Weights of a small mixture-of-experts language model, trained from scratch on English Wikipedia: 11354 steps.
Below are experts of layer 2 (counted from 0) of a mixture-of-experts language model. Rows are named router (the router's row for the expert) and show model dimensions 0-191. Each number is 500 + 25 x the weight over its row's rms, rounded and kept within 0 to 999. Numbers have three digits each.
After each expert's rows: "mostly gets" lists some tokens that are sent to it at least half of the time. This comes from a sample of Wikipedia text that the model never trained on.

# expert 73
router:495493517561472449509511511476466480493539465543513522511522488484503490538535499494501480519518461459479481492533541489518495499512495505502473503506476500506511523532504483471512549511500470512497485539463509518514492496508488481510540515471522495519496486531505446506477461485477485487514474503528515508516501544524458520491456499474493494519525524500544530496506475512503495538465457521490525518559524545552509458503487471457530490478518471518509523507500516509502475504544499528406520482549513491547501506528460503479476492520489483515500522468489475486531456457472494480
mostly gets: " been", " their", " its", " his", " her", " him"

# expert 71
router:460499444532455504558476518515496473495534473516523516504546493489470486522528515488503470502553473490526446434494495488492458501495520529495507526531494484512462513529475507478561516553472472491512489479503492540490492500508481443525519479507514510503474454495516504530503465502482529509501525458509503483512523550516520473488483527512500515497509509440543518510499484486486509457525464516492492504501518504543494500477482486507496508496492437492525497494434480509485495475540497532467492495534548454529521496483488494445481480501530518474484524508520518489492472480506531494
mostly gets: "ć", "н", "č", "ș", "т", "ł"

# expert 67
router:511508495540519451489530511470515490481538435503515521516522479454479486519506508488535493542521453450505478478545500503502487520532493529435479491543504509501489505530535512456507527504490463541511486517480504528532486531507480451538534515494502516477481474516538459501450467527485512503487527494520542501530502510528499493510455540496510509500539503490541530483556462508497531509463487502487511508517525501528535496513472487458486500519502499499519492521497525488499499486513494519418503498565500483530476522511488527494526489526512473487499527504468498487536467481485498453
mostly gets: " st", " re", " f", " c", " p", " con"

# expert 65
router:485489517526480482504524496470508526484510471504481538512515491506494486504505533506548519519535427474486443533489500482503484524506493562501474480503465489501509536487504511448545529475494502495525490483494488511492458514474468517498563486517491483513493461502506505504508463492475493489502454463534494510513518531515484528485501542436494508491522506535524471532478425493497540454489489506508518492496543514548506506479484462510515484500505477505515513485509522544467445458495494513454480511501507510550532444484511471505508484514491518440501527514497504558519501500522490517
mostly gets: "JPL", " England", "–2", " Japan", "=", " −"

# expert 76
router:480512518508485468501481512530486511486520461478481527511528463483478473509538538490524514517521475504513476500454527493537487468522579552505460547498481508474497546497516463493485533474511459538519461504476502509494491523505463517520522497515523483456513505533528457473512471517498481480492471446498487503477530529523500520488479531482493538502499498513520479518488430426485529473508481508484505517506529500529498497502480489492521504478499494482528451512483488536507489476500473500442486496532526507520487477512518502482443459512506525495503559524504502540491473495531512453
mostly gets: "-", "|", " as", "×", "→", "f"

# expert 78
router:495501476511469492484526515523514492524522475488511505502565447503508480548528515451545475540522451486481447433475506507495483547496564533483515468486483511481534506518490515508515519473472480501510504495464492507506492503449467527509556498481527481464489473471524525483498449491467496491488515509498525515502530548521486471498503494507521490520507513445525504496493470497537517487457500524485502507508548523511511511530495479492507491513509458548519521468457485529489483466510484539463543504516499493530489487496499535441466501493495494483523470526505517525472483496477543518
mostly gets: "ko", "á", "ki", "ó", "í", "ö"

# expert 68
router:496481489528499471533477488495494488513530531504525490461549465463474500514529553436504480474509480464497477484478501533514477517514543572495430504497481503499477519540519483527492482495467468506507518505497517512501459522457498481507518497508481545480497472502512507510485485512464493511541536471541477486507525550478502479471444524489492512479530512507557478524484467502450538512481492538516511530506535517511501517496553510496560508491484524542510507450483474510506497484496491501491531508521499452549507523479492535498511464500494513474504522531478493518531459483505504495
mostly gets: " and", ",", "),", " but", ").", ");"

# expert 70
router:472536466499505487484498500489540503486494506514509486476544500516480520535547543483526498518536477480525451504463523492513485505495492508487500525476480474512487525515503543511483532467515471535516499498494508533519451484537481462485538487482488515488507493505552486529495515496468499486534490475508462537557526533523490530527473473480491502503545482479538459489482435476475527515528476532464479509505547511504534457451511445480528521530496505502524476494497469529503508472511503586439486492509531458527514506478525476477496482486490512495509548507501508498514489494484490488
mostly gets: "'", "gin", "’", "un", "fin", "ul"

# expert 69
router:521466474523514468467508516498527484489515435499490535484514494465503519530517542446550524527490478454467468492501478511531451546519535543513531468511517498494528527505491508502507496468509420516511481511511525472527451477500482515520526509476476506466479485472532465504479466506476537490548527516555508496507513543525480496492470527513487514493537500468522511481522488541488500507468479512460522521494521514539512486508479488443525502516488521524527519492502508516506488495489475528459500461549512466520486531493516509471460450518520498484479500497511496495496483506514532463
mostly gets: " de", " co", " di", " lo", " su", " De"

# expert 72
router:482486511544505461547482523491501483498534490472506485492527462503488469515575530488543504503510450478522440514474501510488467539498555536484502490540526491482484534513524531479517513513457460525496491495488525497488454511467478519495504511447498495495521458512499505541519487506471482522516518469532463515515549517489525509507477507491492490488505514495570486486516460520450525521470494510489499481480538515509521483556492475534532482470477499480509482474509509516517486511503458482470506504512490480553527502521489540499481500478482486449516513510508491494559459480534528513
mostly gets: " and", " to", ",", " with", " from", " of"

# expert 64
router:474475454519466494521506487481484489470541492501518484484540465481489514523538504473524489497516476485489464504506559511509475507508519520487486506528487476525500505522524494440529494562472472507500478504474514493489464529474509438516488491463523537480491466520497467542487478499481512511526524453537486497516531527504529483455458503530465498470510514486545521497528448529461520506487506498487502513454524517519478479525506482513523493477461476509535479473453509527508493489493503537463534521542510465550531508476499484490491450495519481463479520505489480495511475491515532433
mostly gets: " and", " or", " &", " +", " /", " ·"

# expert 79
router:486480469520502473528513502483504502500493445494498502521527481498486491519505485443508481534522452456508432514477524532477489495526551499495491474496522497473509510504481485512484517477506490521501508487505508492509468463501451494510531518476495489426496466411520504495476447495461546468485499494518503508503512528509474476501487499498511503476515494513514521494474472534514558528490489521506512512492526510490498513537495522518510508499461518550483537430497482556532499518507457529511500495516522478544508523477464551450504471513481470507546519515541495536490485511485494518
mostly gets: "pi", "po", "ized", "ified", "wa", "bo"

# expert 66
router:476539478502502476535499503482463482502490449516532493534510458518474506529527504472546523498522459450506466489498522484498435496499492521463464515480515524506485529543510534496525510498504477534504522471511511521503481487470483505516522506562545538463485491519505492481460488536451485538472466500513503514507523499510521476494478544477528487505513503506531495540479432495490551513495484529461458496519519526456514519501486466489500512495523508482485507504474548541519496529511474522490506499539529481505503500487476487470514425495512548492482543520519517501519468458487502514
mostly gets: "ick", "ill", "lock", "ator", "ock", "ell"

# expert 77
router:488506501509505470487523503513527470469528459497485529511558478447450461529515530487535462527522451476518478484514531523532482526516518550476467499513486496468492508523556487491526507488501485495516465485505528530490482508494499475526538519461495483464483482530532452502484441531495506494469524477509517475543519524545532508487451521495491494500535495463553522502529462492499478522508483512479508509542538513502512513507479463473514518501516539517505483478503494495508501495496521535434519511554510501548477501495482535477503491533502453502507538518495505478526481471496522466
mostly gets: " re", " con", " co", " f", " st", " b"

# expert 74
router:504507526523466444498504492475478465515545467527526490507513448470473517537521512475550511514547452497513490471519537498486536505545502484524474513481468499481507515516466507457514515522502455538517490486463519520521461495522498506506550509447540502506509463479499477508488494524457508486518462476499501505535507516492446493488486482495532484512520523501536528507503465500498473533453448541497509517507508533567490499515507440479542509455500525505506515504467506534518509497514494533477539500538518503543478470503487490477521481466495478483523514525518509509544483482478477505
mostly gets: " the", " an", " his", " The", "The", " a"

# expert 75
router:482522487523522485523494490531503473487497501507485519524527468504515506522549576470503494481479450473522505487485521526437462512488495496522482528504487518492508469484505507508485528495500498460517487487485548510542496491461432496496532473455478526459517490465520481484501487518459502491517510491511513503524550506513506494486461577517493511474478514502502504502493463491504568503504519538515501522500558523531487476467518400512538525493496493510524493494509537503515508467520521523515485514517511485488501524478479507492493473516487505476496515499546528559521469518481500462
mostly gets: ":", " =", "===", "=", "′", "===="